Weights of a small mixture-of-experts language model, trained from scratch on English Wikipedia: width 160, 2 picks a token.
Below are experts of layer 5 (counted from 0) of a mixture-of-experts language model. Rows are named router (the router's row for the expert), up (a neuron's input weights, with its number) and show model dimensions 0-159. Each number is 50 + 15 x the weight over its row's rms, rounded and kept within 0 to 99.
Before each expert's rows: "comes after" lists some tokens at least twice as common just before its tokens as in all text. This comes from a sample of Wikipedia text that the model never trained on. Tokens count by the router's weight.

# expert 1
comes after: " |", " (", ".", "-", ":", "–"
router:28 66 34 50 34 49 60 49 58 50 28 63 45 44 66 75 42 88 63 51 38 27 44 67 44 44 51 74 42 36 46 54 26 40 68 45 57 38 49 55 72 33 19 30 52 48 32 51 76 43 43 15 53 61 40 49 53 31 53 33 38 54 47 64 40 72 52 46 42 65 46 74 57 57 57 73 48 25 38 58 46 55 25 33 67 25 61 59 52 55 62 79 48 12 16 47 68 28 66 46 49 23 35 31 38 62 42 36 39 43 59 63 46 54 67 54 43 63 56 45 48 71 33 57 68 51 69 55 31 54 39 75 76 32 50 68 83 44 90 69 53 55 70 41 36 66 59 63 52 68 38 38 51 64 60 61 37 35 52 51
up28:26 70 47 50 50 51 37 36 60 48 20 09 37 43 83 47 61 50 52 39 50 50 61 52 43 47 42 50 54 52 58 45 35 18 46 34 78 66 48 40 48 42 51 41 20 79 63 25 32 25 46 52 56 75 24 46 89 68 49 49 62 45 41 56 53 20 48 55 24 46 42 62 46 73 66 64 67 49 37 55 63 47 38 65 24 46 61 64 48 73 57 67 40 38 14 46 31 28 71 36 59 40 20 45 61 59 54 12 32 37 49 79 33 66 47 53 48 39 38 71 56 43 44 47 44 57 51 55 49 61 38 74 58 34 57 43 67 41 35 26 46 18 43 35 41 42 54 37 41 71 51 63 47 72 48 45 51 62 65 60
up29:33 51 37 64 57 34 37 60 18 43 50 32 25 37 61 92 34 65 60 71 39 61 50 71 45 71 59 53 50 67 49 28 59 56 52 44 22 47 82 44 37 77 31 65 61 64 65 62 38 38 33 57 65 64 50 72 79 36 46 32 61 35 41 49 57 45 57 64 46 39 31 45 61 26 31 72 45 54 35 67 50 25 22 51 61 63 45 56 55 30 63 90 23 56 29 52 40 33 38 50 51 64 37 43 40 72 52 60 49 78 49 59 56 68 41 53 50 63 40 30 60 49 40 46 58 53 59 27 44 43 26 47 71 36 57 58 62 49 58 54 60 46 53 30 34 26 71 70 38 48 65 42 55 38 64 45 33 23 10 63
up30:45 58 57 62 43 50 38 32 46 34 47 43 21 58 41 52 61 68 46 56 41 54 62 60 41 53 51 48 51 63 49 31 48 50 35 38 20 36 37 71 69 51 54 51 48 30 29 64 63 41 59 51 28 74 51 26 77 37 48 69 35 39 45 76 60 63 41 42 26 35 39 53 58 41 59 67 26 45 36 26 28 56 24 31 28 25 88 46 64 70 71 19 24 38 35 31 50 61 57 62 42 38 43 42 56 50 68 75 52 36 41 59 36 61 79 27 50 56 30 65 74 53 28 57 69 54 66 31 24 46 37 42 35 53 61 37 43 69 37 53 44 71 57 39 40 28 71 58 50 85 48 57 59 75 82 36 67 59 49 46
up31:31 76 68 50 69 51 38 42 78 71 43 45 42 65 73 41 49 65 65 63 44 41 52 67 30 52 50 46 58 38 29 63 65 44 59 12 46 53 20 73 48 37 38 38 32 44 54 40 43 33 38 50 60 50 33 43 63 46 43 67 19 48 67 47 81 41 74 42 46 58 68 40 42 50 61 63 54 63 22 35 46 55 48 49 54 52 66 29 62 54 56 58 69 38 39 43 51 55 48 63 68 70 43 56 43 44 78 71 48 34 55 40 44 57 56 26 67 31 65 44 63 59 41 56 41 60 74 44 39 60 62 70 61 38 48 29 57 16 63 36 12 37 33 46 39 70 57 28 64 51 31 12 85 51 75 37 55 30 88 48
up32:55 45 70 43 46 47 51 49 61 38 56 49 16 51 31 63 31 74 56 71 24 65 38 50 58 41 29 72 53 57 50 49 37 63 44 70 20 37 36 74 49 47 47 47 83 69 48 56 65 56 65 66 45 33 35 39 36 48 67 44 73 68 42 41 71 59 50 51 62 59 68 59 42 60 58 62 72 86 54 77 70 47 72 40 43 56 45 44 32 54 44 59 76 54 39 49 51 60 41 40 51 47 21 34 43 81 35 32 44 57 72 60 29 32 61 70 49 75 56 70 30 54 51 60 58 51 60 65 73 79 57 59 36 79 42 54 66 48 56 57 33 63 44 50 60 24 22 77 65 82 35 39 33 65 75 68 43 58 48 30
up33:61 41 29 38 45 61 59 63 50 44 28 66 62 34 72 72 62 58 30 62 71 35 58 52 47 51 52 42 40 39 51 62 77 51 32 33 53 57 49 47 83 59 40 37 48 31 42 47 59 48 29 40 34 57 55 48 66 29 67 47 55 51 57 02 51 58 45 31 57 45 39 64 32 26 44 19 64 44 57 50 45 62 43 55 68 43 49 34 55 83 59 70 67 31 21 58 55 61 49 56 75 42 33 38 34 52 48 51 34 56 51 29 67 61 63 48 48 58 59 90 44 25 50 59 56 33 75 41 44 59 39 63 40 11 83 47 67 87 37 55 79 58 65 70 49 37 41 62 41 41 41 48 65 60 40 68 49 51 91 47
up34:46 39 72 36 40 57 51 71 54 61 68 36 37 56 48 54 29 54 46 33 43 54 56 45 56 39 54 40 44 59 37 21 64 66 52 30 53 57 51 57 36 74 25 60 78 32 29 28 42 30 34 37 40 18 36 54 65 27 52 53 42 13 21 57 81 62 53 44 61 48 40 18 58 17 43 46 45 52 37 52 41 42 29 59 74 42 51 28 48 35 51 58 50 28 40 44 53 46 49 73 55 76 33 45 68 53 23 70 59 07 52 67 56 54 69 32 36 58 40 61 63 55 35 74 46 45 54 61 32 56 43 42 70 51 52 44 55 54 73 33 33 64 47 63 21 52 48 48 51 63 59 68 47 73 23 65 57 24 48 15
up35:60 54 38 49 30 43 61 56 64 43 19 37 30 72 17 83 37 64 57 89 65 49 54 50 51 40 59 68 53 47 33 55 47 50 43 45 38 63 46 64 44 47 48 57 63 55 59 69 55 72 42 24 59 75 43 60 40 62 84 19 43 50 39 53 18 63 34 70 48 47 51 60 71 65 65 51 68 59 27 48 66 40 31 38 45 37 48 56 66 55 81 41 47 28 51 30 72 59 64 38 50 65 42 29 38 33 38 60 98 37 55 64 41 79 46 52 40 57 43 19 40 31 27 53 67 33 50 64 35 46 24 51 68 46 35 60 40 55 57 59 54 59 42 41 21 55 57 54 49 42 43 22 49 55 32 55 21 59 32 38
up36:30 45 36 58 62 09 52 50 39 52 65 55 35 72 67 58 60 74 62 48 39 48 53 43 58 57 73 34 17 14 41 64 37 34 60 70 52 40 53 46 54 58 38 55 54 23 74 43 40 39 68 80 30 47 30 30 83 41 34 62 66 53 55 56 54 33 54 46 33 51 54 48 47 28 50 47 67 44 19 60 52 33 50 52 59 56 47 45 51 50 34 59 29 69 54 55 61 73 55 48 39 70 38 59 50 29 60 52 24 50 37 27 44 64 52 56 56 33 42 22 99 65 49 55 60 29 30 64 27 74 78 61 50 65 48 48 38 55 31 33 47 26 64 62 60 53 29 24 74 49 51 54 55 31 47 60 67 59 74 66
up37:50 34 83 55 37 30 53 53 67 60 19 39 47 37 45 62 66 54 55 64 38 38 93 51 28 58 61 49 47 42 41 49 29 29 37 44 61 21 57 60 77 48 37 42 40 47 44 58 54 63 59 56 35 59 32 52 55 51 56 60 42 46 37 50 47 90 39 41 34 44 42 46 82 46 35 73 38 47 69 45 65 81 36 41 62 13 68 63 63 49 45 66 71 33 51 52 46 48 46 26 61 50 44 49 52 61 58 64 36 58 52 47 54 32 70 58 60 40 64 51 48 44 52 52 51 49 48 24 62 37 39 69 21 31 86 53 19 53 72 44 89 69 94 26 65 76 40 33 51 36 46 44 56 62 59 46 36 52 69 46
up38:32 86 65 49 37 56 33 71 72 31 22 27 52 38 62 72 35 33 56 61 49 44 67 38 30 21 46 53 32 62 39 31 55 55 52 44 67 35 32 64 48 43 50 66 75 69 39 44 21 47 22 64 59 40 42 38 20 56 51 32 60 72 30 66 55 38 33 41 58 51 63 43 27 73 68 69 61 67 67 63 61 44 49 41 38 71 43 58 40 44 39 45 45 31 33 51 37 59 47 54 45 73 53 38 69 21 12 51 34 22 89 52 66 47 42 64 38 63 62 42 37 54 66 53 75 33 47 33 51 43 62 75 59 21 44 37 45 53 41 66 67 41 55 30 26 53 67 48 50 59 40 62 46 65 39 54 39 48 42 28
up39:63 65 39 63 57 62 71 27 41 71 59 25 60 58 69 34 41 28 55 37 44 62 65 40 57 55 66 48 28 25 45 37 39 48 61 51 34 49 36 49 77 60 48 72 26 85 49 64 64 61 33 41 21 52 36 78 38 42 34 27 50 35 35 60 60 29 37 41 53 57 32 78 44 58 46 58 58 65 44 72 17 31 68 49 40 36 59 47 84 53 75 68 29 41 48 51 52 67 85 30 37 46 50 30 55 53 78 48 43 74 39 55 45 51 59 58 74 50 69 53 55 44 30 65 72 59 22 44 41 82 32 48 52 43 33 60 39 39 53 44 64 54 42 24 61 25 54 65 37 60 58 48 66 51 46 46 31 33 58 20
up40:48 61 50 46 71 73 47 57 51 60 82 38 41 56 45 50 25 34 56 20 62 68 52 46 69 44 29 38 14 75 62 42 59 50 78 53 43 55 37 44 77 68 53 74 42 81 50 53 55 23 49 52 40 57 47 39 51 36 42 28 48 53 77 71 65 38 44 76 52 56 44 73 51 59 55 59 30 74 30 44 78 67 47 61 23 55 58 33 26 36 71 43 51 66 51 66 66 76 27 57 52 34 54 54 73 69 51 43 39 47 66 77 67 46 76 46 14 47 56 34 45 39 48 70 50 35 79 67 48 57 73 48 53 51 50 52 55 41 68 69 49 57 46 64 27 44 59 55 45 51 52 66 44 50 58 59 30 73 63 10
up41:62 63 46 51 76 69 72 50 65 60 37 63 43 64 46 59 34 55 62 37 30 38 85 30 68 43 49 53 55 56 46 55 87 51 42 61 47 42 57 57 76 40 47 21 61 64 49 38 56 60 39 52 39 52 23 30 58 75 68 39 47 45 58 56 38 55 67 26 42 42 54 45 66 38 83 31 72 57 74 37 43 49 17 56 54 33 53 45 63 98 82 30 52 31 25 57 61 22 58 39 37 52 40 46 34 52 34 54 62 57 55 32 49 38 57 66 58 45 52 24 35 33 47 37 43 30 43 56 59 41 48 75 56 61 49 35 30 44 55 75 55 41 39 68 33 40 22 31 55 52 35 51 57 74 78 50 33 24 69 68

# expert 2
comes after: "\n", ")", " ", "==", " =", "s"
router:34 56 41 38 25 53 68 49 76 56 37 32 57 70 44 85 54 57 65 47 35 39 53 55 23 40 52 35 58 67 66 72 41 78 66 64 56 40 91 23 49 36 28 35 29 21 54 71 58 22 65 36 42 75 60 38 40 64 41 60 40 45 44 52 31 57 32 31 38 52 45 81 51 40 57 48 56 59 35 38 83 72 61 63 79 42 50 36 32 59 52 77 43 60 53 53 49 47 58 47 52 14 37 32 74 52 66 61 50 27 70 65 50 42 32 51 61 41 47 30 49 45 50 32 53 47 54 46 53 32 38 80 37 12 37 30 62 52 64 72 39 38 29 63 64 43 60 42 46 61 32 46 35 44 62 45 60 53 36 43
up34:30 38 56 46 40 66 24 35 54 59 51 49 55 40 18 81 74 61 71 46 71 40 63 51 27 71 42 56 30 11 65 62 53 40 32 55 55 40 46 24 43 57 41 85 50 44 69 68 23 42 39 47 28 42 51 42 49 45 63 49 50 63 59 37 56 64 30 75 66 68 43 44 54 45 19 71 17 32 62 58 43 84 46 72 45 60 68 64 21 65 49 64 87 42 30 39 41 97 50 48 54 57 40 56 52 55 52 56 45 74 58 44 64 56 47 53 38 36 78 55 33 49 62 38 56 43 86 54 57 45 34 66 81 53 56 53 67 45 53 43 56 51 73 51 52 59 56 50 26 48 50 37 54 65 62 51 41 45 63 48
up35:66 50 11 49 56 68 52 42 68 37 41 62 52 54 52 44 50 54 49 51 44 66 63 47 20 62 47 30 19 32 42 47 45 41 53 33 35 59 68 31 61 33 45 39 65 48 52 49 62 21 35 57 10 36 54 51 28 57 42 77 39 64 62 56 50 78 43 25 50 38 46 29 46 47 65 35 37 59 47 29 52 69 61 90 69 62 54 33 51 12 38 36 35 59 43 43 48 35 51 28 60 36 55 44 46 72 16 59 53 71 54 57 75 75 28 25 54 59 32 50 57 51 56 47 37 46 48 62 73 26 54 58 63 42 51 40 55 30 41 62 25 88 39 36 57 40 50 69 68 65 48 78 70 51 34 30 62 59 54 63
up36:51 49 60 48 44 49 37 31 21 58 40 72 35 49 37 77 45 50 68 35 70 51 39 83 54 37 74 52 14 41 41 33 59 48 60 81 68 45 49 59 36 60 53 64 38 43 51 50 42 12 53 53 62 38 76 43 57 34 84 52 12 48 32 50 43 29 56 68 81 60 24 63 44 65 35 36 60 35 67 43 64 45 79 29 48 27 32 53 28 37 65 53 58 33 53 47 55 50 59 65 37 60 71 41 55 60 41 23 25 65 35 47 62 49 46 25 48 35 71 38 49 40 57 33 77 68 46 47 37 44 45 56 45 56 42 65 59 49 53 25 32 41 70 66 51 46 52 42 21 48 37 51 76 64 65 25 37 38 48 27
up37:46 65 47 32 62 37 63 29 45 49 47 59 37 43 40 47 38 42 26 39 33 40 28 33 58 50 48 62 69 29 74 21 53 38 62 50 52 45 52 29 49 62 39 23 50 48 64 64 55 47 54 37 57 66 37 39 35 56 60 83 49 55 52 67 65 68 44 57 71 54 56 55 67 85 28 91 62 72 52 59 54 52 60 57 12 45 30 55 37 10 30 35 68 51 52 48 63 69 74 46 38 34 43 55 47 45 31 41 47 48 61 32 67 89 64 43 86 21 35 42 58 56 58 53 41 55 47 37 51 46 23 72 39 47 44 40 56 33 42 33 67 65 52 59 31 62 62 32 54 73 81 82 48 59 70 46 69 47 51 48
up38:52 53 51 47 24 44 47 44 70 56 45 39 39 65 62 38 32 71 68 36 50 29 49 27 67 29 60 52 56 36 80 51 70 52 50 83 61 38 32 57 32 63 28 60 37 59 43 47 30 50 61 58 43 57 58 28 29 64 10 37 67 59 27 79 50 16 49 70 36 32 44 44 48 69 51 60 24 61 51 43 76 50 42 64 50 74 57 88 24 77 63 61 67 44 58 51 24 35 62 41 28 59 63 59 60 45 36 42 27 27 57 61 43 47 67 56 40 44 70 55 55 58 58 37 51 30 74 40 50 53 26 62 46 56 48 48 13 39 59 67 55 50 33 30 69 48 49 28 49 55 38 33 48 75 54 29 35 65 55 63
up39:42 62 45 66 39 44 58 61 45 56 55 27 29 47 41 32 28 46 48 64 57 39 71 79 42 69 54 46 46 52 35 80 68 59 67 54 25 38 55 63 43 29 62 28 39 61 47 61 35 06 61 44 40 67 55 71 30 58 31 60 57 29 68 66 45 51 21 49 49 35 52 59 37 48 68 51 56 55 32 45 75 39 51 59 48 73 46 46 41 53 38 43 46 58 28 62 53 60 54 62 60 50 32 36 65 48 47 22 38 78 70 44 24 52 31 53 17 77 79 57 48 52 64 33 54 47 68 32 49 21 78 49 29 28 45 57 82 56 34 50 81 65 70 79 46 40 65 49 51 41 18 39 35 66 43 40 42 39 62 56
up40:50 19 62 38 57 49 49 69 49 59 46 35 52 54 59 31 26 50 48 44 27 28 36 48 61 31 65 71 46 29 40 39 54 48 56 48 62 25 32 35 43 56 64 52 51 61 65 58 75 41 49 16 52 68 33 81 25 61 68 52 55 42 29 40 54 58 28 60 34 45 45 22 58 40 49 42 28 58 70 42 51 40 19 34 45 51 31 35 43 34 62 75 47 62 27 41 45 53 69 60 51 43 49 78 31 60 51 44 41 45 57 45 43 55 62 75 52 58 22 91 43 30 65 43 98 42 58 05 63 66 50 62 40 59 54 63 60 54 66 57 54 47 68 59 47 68 32 43 37 68 58 44 58 33 23 57 51 63 61 77
up41:72 68 41 83 41 73 36 39 44 62 43 35 29 62 32 10 60 57 38 79 55 45 56 68 42 27 49 59 54 59 80 48 25 48 22 56 57 51 73 69 58 26 56 56 54 59 12 65 57 34 44 26 66 51 46 40 68 49 40 51 68 48 54 49 48 48 58 50 55 63 60 37 71 61 45 58 36 67 61 47 31 58 41 52 37 42 32 58 31 65 47 43 42 32 33 45 90 37 47 24 51 54 52 62 28 55 42 70 53 56 58 65 52 48 68 58 20 77 61 37 34 42 24 38 50 48 48 47 63 45 20 70 39 50 54 45 57 62 45 51 42 70 28 20 48 47 69 84 24 66 32 58 43 61 56 61 75 75 50 47
up42:58 58 59 56 48 45 56 80 58 24 49 51 42 20 33 53 65 52 40 54 38 45 57 44 32 36 65 43 76 43 38 54 25 65 61 47 47 59 41 57 80 46 66 43 60 39 72 54 40 47 54 58 53 37 46 71 48 83 58 64 45 55 40 52 55 60 29 56 59 64 71 84 73 72 54 52 63 44 29 32 56 77 55 30 60 33 23 37 37 32 26 91 33 42 77 80 73 65 43 59 30 41 43 35 39 46 44 49 15 57 52 43 58 42 39 48 47 54 49 44 50 43 39 56 69 55 53 38 74 48 41 57 26 33 46 72 27 57 63 19 57 36 58 46 47 38 62 53 55 50 25 62 28 41 61 92 64 46 83 63
up43:63 62 32 32 70 39 54 56 51 60 67 51 53 54 56 50 04 62 48 54 53 39 43 46 47 76 44 64 68 48 58 62 51 33 62 67 41 31 91 57 48 44 29 57 44 41 35 53 31 44 47 67 64 66 62 51 62 16 49 59 65 32 25 36 64 49 59 23 64 79 49 30 70 31 63 75 56 61 66 33 52 33 40 74 37 47 59 50 55 46 76 65 32 41 29 73 44 42 57 42 37 61 31 29 58 32 61 74 49 90 46 59 54 50 27 56 67 41 57 26 58 59 34 73 44 39 40 31 53 43 42 66 63 29 43 38 41 59 54 53 33 53 68 63 85 44 54 71 32 58 47 42 30 19 64 48 66 32 28 50
up44:43 45 34 61 26 16 60 37 39 70 33 58 51 57 31 74 15 77 50 56 70 67 44 53 50 67 78 72 43 46 73 68 55 46 43 59 67 33 58 55 49 56 30 41 34 50 56 57 51 59 83 21 53 32 45 59 33 30 61 74 36 71 50 58 49 59 44 63 39 36 46 35 48 74 69 56 38 42 66 58 76 52 45 41 34 42 60 24 43 53 72 36 80 42 69 41 63 50 36 62 55 44 37 62 50 60 61 75 41 70 36 44 39 79 49 38 27 55 37 69 29 31 37 46 56 65 34 60 36 29 57 82 12 60 57 29 40 57 42 59 46 64 36 58 58 58 39 36 48 56 43 30 35 57 63 18 60 67 39 51
up45:52 40 21 29 50 59 47 47 71 41 29 39 42 42 34 59 56 53 47 68 51 48 36 42 40 53 47 58 46 61 46 68 57 47 64 24 54 22 51 65 49 10 09 60 31 38 43 63 47 33 58 60 59 60 79 53 35 56 36 70 13 13 55 36 55 40 50 71 59 45 33 52 45 56 43 48 18 46 55 33 73 62 39 52 34 45 58 47 36 42 50 50 82 15 32 33 70 57 61 56 23 35 77 34 53 33 73 48 37 23 18 50 40 18 35 49 36 57 57 40 66 54 54 55 46 46 46 57 65 53 42 49 58 65 44 55 56 51 64 53 78 53 31 58 57 35 48 60 40 76 23 62 44 60 65 42 50 79 28 56
up46:56 33 44 16 64 22 49 61 47 42 30 36 34 55 24 46 58 71 55 32 62 46 78 45 12 21 55 43 82 57 32 35 32 61 58 43 53 58 52 40 50 43 39 45 46 53 58 59 41 53 60 54 68 73 47 72 53 44 60 33 62 30 61 14 50 38 31 54 71 83 49 59 55 61 63 47 48 69 58 51 57 73 43 50 54 63 21 49 58 27 61 68 67 33 18 37 58 38 71 54 53 55 43 50 69 99 46 53 44 48 57 71 54 51 50 68 54 34 70 59 59 40 74 41 70 45 59 57 46 22 34 30 57 38 69 45 46 58 56 49 36 71 68 82 45 58 54 58 53 59 70 71 33 22 46 49 44 61 64 37
up47:39 46 50 42 41 50 37 46 54 66 73 50 43 48 36 48 68 41 47 49 42 37 62 51 14 44 45 44 25 38 49 58 61 36 75 44 57 42 52 80 40 37 53 20 75 33 57 49 70 24 73 43 45 36 52 32 61 47 48 51 35 68 92 99 54 51 19 42 47 74 72 66 64 54 42 67 73 58 43 60 53 46 67 24 66 50 58 40 46 57 45 68 38 43 72 72 46 66 82 40 46 26 35 39 53 53 44 49 43 47 69 19 35 39 46 50 57 57 88 22 43 51 61 64 52 44 62 49 47 34 44 70 55 27 43 47 37 35 33 83 27 27 68 49 54 42 44 42 54 59 59 56 35 57 77 41 67 29 52 56

# expert 6
comes after: "\n", " ", " 1", " 0", ")", " 2"
router:36 62 46 42 33 43 55 10 47 38 58 41 53 60 66 73 63 32 49 50 25 63 85 41 29 46 70 67 35 62 59 50 60 52 65 63 61 49 64 32 72 50 39 40 41 59 33 59 37 51 39 69 43 65 35 25 59 45 40 42 14 59 54 60 64 57 44 56 27 38 62 41 63 30 67 39 65 98 36 45 38 69 74 51 51 77 58 48 34 57 59 60 24 43 51 44 37 42 43 50 07 57 37 41 29 45 62 48 51 46 70 42 31 50 63 40 57 54 40 67 67 56 19 51 50 37 57 42 68 51 24 44 51 25 53 45 58 32 42 28 60 29 36 46 33 29 34 61 40 58 66 83 58 31 72 40 63 38 65 26
up28:62 46 52 53 55 74 46 56 77 38 52 69 53 48 27 34 53 35 46 54 61 49 46 46 61 20 38 48 52 59 31 51 58 54 33 81 27 56 64 66 63 46 68 67 33 27 31 73 48 54 24 19 62 61 42 45 59 37 68 37 34 38 59 55 55 63 66 53 53 31 51 30 41 53 54 49 22 86 65 46 52 76 48 39 38 38 48 35 44 64 63 64 31 57 35 34 56 48 11 57 20 47 36 48 25 42 53 33 67 40 60 40 43 46 98 47 46 71 53 36 47 38 28 23 53 55 31 42 66 19 72 42 58 37 53 50 59 21 33 59 61 33 30 77 73 38 51 56 60 52 56 62 54 66 55 58 65 25 46 66
up29:45 72 62 65 68 55 59 28 46 57 46 55 69 50 35 42 45 69 56 55 74 47 53 58 54 78 71 30 52 42 69 68 61 45 67 70 36 71 36 40 49 35 38 27 45 56 68 63 60 43 58 53 19 66 38 35 53 35 50 56 23 27 64 72 59 76 49 62 60 92 41 44 57 51 52 45 38 74 25 44 46 59 60 42 36 44 61 58 16 48 36 53 40 57 10 39 32 53 33 51 55 49 53 16 62 64 45 30 48 36 57 31 42 36 34 45 35 70 67 32 75 53 34 29 44 61 55 50 26 64 49 27 45 61 29 59 58 55 61 31 41 28 60 30 16 58 37 67 28 60 28 43 48 32 41 43 69 37 70 59
up30:14 20 51 83 30 32 55 35 59 26 68 41 39 51 35 69 28 45 58 44 28 57 53 56 60 71 49 61 78 59 50 58 49 40 38 73 42 46 62 22 65 85 51 49 45 37 40 53 39 46 41 66 24 57 41 88 55 24 65 35 65 64 31 67 37 64 44 73 42 49 55 45 46 57 41 46 48 72 47 66 65 55 44 67 52 77 69 32 34 47 39 62 49 49 48 45 34 69 56 62 38 37 49 54 44 64 40 54 48 38 47 52 40 27 48 31 65 56 44 16 52 46 39 62 29 43 08 68 37 21 44 58 75 49 24 42 65 26 53 22 40 38 49 42 31 51 41 40 57 60 61 47 44 19 51 32 53 36 53 70
up31:95 47 55 40 53 42 43 67 56 20 59 34 53 61 39 52 50 72 65 61 55 60 72 40 63 51 64 63 45 62 57 25 36 51 42 40 43 45 49 59 64 62 54 43 85 34 37 42 71 73 53 47 43 67 49 48 50 41 48 48 31 46 49 61 37 60 56 29 13 62 70 35 39 32 37 49 53 68 42 73 60 46 52 59 58 55 85 33 61 46 45 37 70 47 42 58 65 47 86 75 19 48 63 34 73 43 16 63 25 62 45 52 43 47 63 40 49 64 34 36 55 48 54 69 41 36 84 55 58 42 55 35 53 40 64 62 18 46 51 62 56 81 37 58 55 37 53 71 79 63 51 71 60 57 87 28 54 65 68 33
up32:40 47 54 20 32 53 59 39 54 63 87 47 62 57 41 56 54 85 26 52 60 67 56 53 66 57 27 60 40 62 39 54 37 48 53 36 29 44 39 31 57 72 53 66 48 78 49 57 53 51 45 56 21 40 62 43 28 54 53 27 35 26 29 54 82 53 39 37 64 51 38 40 72 12 61 87 46 56 42 67 55 58 52 45 59 34 67 56 24 49 73 56 40 50 64 29 67 64 39 55 55 52 41 47 46 60 66 65 70 57 62 52 48 54 68 76 44 53 19 29 44 51 51 50 43 48 49 51 52 30 45 58 38 48 36 44 45 09 20 59 64 56 50 27 16 42 62 60 36 68 74 47 24 45 35 62 13 51 62 34
up33:62 46 46 50 49 37 40 39 44 69 27 46 47 39 49 44 73 56 40 45 47 47 23 63 32 34 50 54 41 63 45 49 33 26 72 62 63 46 35 48 49 55 57 39 49 58 30 36 67 58 33 44 64 56 88 61 25 54 55 54 43 82 54 32 82 45 72 53 42 38 50 75 66 64 65 59 23 47 58 53 45 49 47 39 75 41 57 37 73 45 34 62 67 42 44 79 78 64 29 23 46 57 34 44 72 44 47 55 80 64 86 36 48 75 67 62 72 49 56 46 41 61 53 52 39 14 34 50 43 68 28 63 41 33 39 62 58 46 52 46 69 41 67 76 62 71 51 33 52 36 29 65 85 58 64 61 39 65 47 15
up34:27 46 68 57 30 45 57 45 48 55 61 42 34 67 44 71 51 33 67 67 35 44 24 55 67 68 70 52 34 75 37 45 37 57 54 37 44 43 61 26 30 63 68 48 44 63 39 42 45 66 47 60 42 70 63 40 58 52 62 42 22 44 65 26 37 31 28 35 65 47 71 45 54 22 81 74 30 50 44 50 69 46 48 52 45 69 55 14 50 40 72 49 66 31 65 25 66 33 44 55 34 61 25 54 25 63 47 43 36 84 57 39 34 48 62 59 51 56 65 66 57 53 62 57 36 31 63 39 35 40 26 44 55 43 41 26 57 24 40 43 76 38 19 53 20 40 82 22 36 45 36 59 49 29 33 68 34 61 56 46
up35:46 60 50 45 27 68 28 61 61 64 53 64 61 56 66 53 56 50 54 49 67 40 57 57 57 74 67 68 49 59 37 45 74 57 75 24 63 67 38 41 45 42 38 44 51 82 52 65 73 49 38 60 60 55 36 46 60 46 39 55 64 41 42 56 40 59 66 43 43 38 56 73 24 45 45 47 47 62 24 46 36 77 49 25 57 66 48 22 72 42 21 54 58 08 51 53 35 71 40 62 35 47 69 38 57 67 53 78 43 69 53 43 56 46 58 49 64 44 50 46 47 48 74 62 55 66 66 54 27 50 73 16 39 44 48 24 59 59 60 34 57 35 78 63 74 47 69 27 46 69 57 74 66 32 66 72 93 61 86 42
up36:57 47 58 57 39 35 40 45 60 54 77 30 58 49 33 18 69 63 54 51 47 28 54 32 48 34 50 38 35 64 54 55 55 36 67 56 60 56 71 69 52 34 54 39 69 40 48 49 47 41 84 37 29 60 54 35 51 43 40 43 59 24 91 65 68 81 36 43 39 61 38 52 59 74 63 32 41 33 45 12 65 46 52 34 71 68 52 86 38 26 93 48 35 70 32 90 46 43 33 55 52 51 37 43 71 60 47 67 38 69 51 40 58 58 61 44 52 72 35 34 49 62 37 46 58 44 90 65 80 32 34 49 52 47 43 60 72 35 42 34 52 49 53 46 38 59 38 51 41 65 44 40 42 36 69 48 36 35 57 66
up37:36 41 35 74 39 57 66 39 45 22 49 63 63 53 37 73 68 01 45 58 70 51 38 25 47 39 66 54 45 46 63 60 56 46 48 43 65 59 39 63 49 52 47 28 61 54 31 50 44 16 35 57 57 44 41 60 42 25 71 43 40 53 62 40 49 48 68 54 37 50 80 54 26 33 63 53 69 35 39 49 35 71 63 66 56 56 35 48 21 39 46 34 83 20 49 69 59 62 60 37 60 37 59 25 51 95 37 55 60 54 45 40 51 71 63 44 22 43 40 34 41 47 42 35 44 38 88 41 59 52 35 65 51 50 77 42 41 59 40 49 64 53 66 48 56 56 50 42 68 69 52 50 21 32 90 58 75 49 57 26
up38:47 65 67 56 35 61 45 24 44 48 65 57 83 59 70 43 56 11 49 56 44 68 63 55 44 49 84 66 41 40 61 47 71 89 66 38 70 44 78 40 63 40 40 53 42 60 53 48 68 45 33 30 31 71 28 48 29 48 33 29 63 42 56 11 58 59 22 56 52 46 40 59 36 20 36 66 31 57 55 36 68 74 36 37 53 63 42 75 42 47 45 69 44 50 56 54 46 54 69 72 76 60 73 29 36 32 24 54 37 53 49 66 44 43 36 48 27 44 37 23 60 59 43 65 39 45 38 47 53 51 36 59 55 34 49 75 61 38 56 44 72 17 72 60 42 49 48 56 44 58 17 43 74 48 52 71 47 58 56 59
up39:36 48 72 22 49 24 71 17 60 34 44 39 31 69 43 63 35 47 38 46 49 65 68 75 46 53 33 34 51 47 48 43 54 36 53 69 69 65 38 36 40 63 62 33 77 47 23 34 54 60 44 56 66 26 36 55 78 51 80 65 42 26 47 26 68 57 57 14 56 65 89 50 33 72 50 45 59 57 23 65 68 52 51 61 47 64 57 65 63 48 36 49 39 45 36 58 26 65 51 43 12 67 73 40 72 58 50 54 43 31 38 21 60 47 57 58 72 43 31 77 66 39 64 44 56 54 84 62 50 35 37 73 56 38 45 54 41 44 59 38 36 48 57 56 42 51 57 43 61 51 73 35 40 48 48 63 55 30 58 24
up40:74 47 48 49 39 46 40 38 10 46 59 63 69 55 77 57 21 38 48 22 61 51 77 47 56 36 74 38 50 39 65 50 64 56 49 62 47 28 44 05 71 40 62 41 48 49 52 52 22 76 57 36 53 40 37 42 65 54 53 35 59 49 58 57 47 31 51 56 31 46 16 38 71 45 95 56 27 73 28 52 30 24 33 35 62 60 27 22 60 74 75 52 51 52 47 44 48 37 40 59 47 50 37 60 60 45 79 62 13 33 45 43 26 55 66 69 34 49 49 51 49 54 44 53 34 42 59 61 36 48 49 42 43 56 34 46 74 34 54 47 43 14 54 63 43 59 58 51 38 52 37 34 74 59 56 46 68 31 42 35
up41:53 50 42 59 38 49 50 55 61 21 71 34 57 71 55 54 57 79 64 67 35 36 33 54 75 67 53 58 51 56 58 56 51 40 64 53 93 89 32 41 39 67 49 57 63 39 53 50 17 52 31 59 63 61 31 44 43 63 28 42 56 58 40 47 72 54 41 74 28 42 50 59 40 37 40 52 32 38 52 49 38 69 71 37 51 76 47 20 57 34 45 63 29 60 50 42 23 55 33 42 47 42 51 06 61 60 47 30 40 75 52 47 39 37 59 70 36 55 71 50 23 31 52 43 72 42 36 65 69 80 72 46 32 49 58 39 49 50 57 31 68 37 63 60 37 27 67 52 57 30 65 54 52 30 82 61 68 58 75 46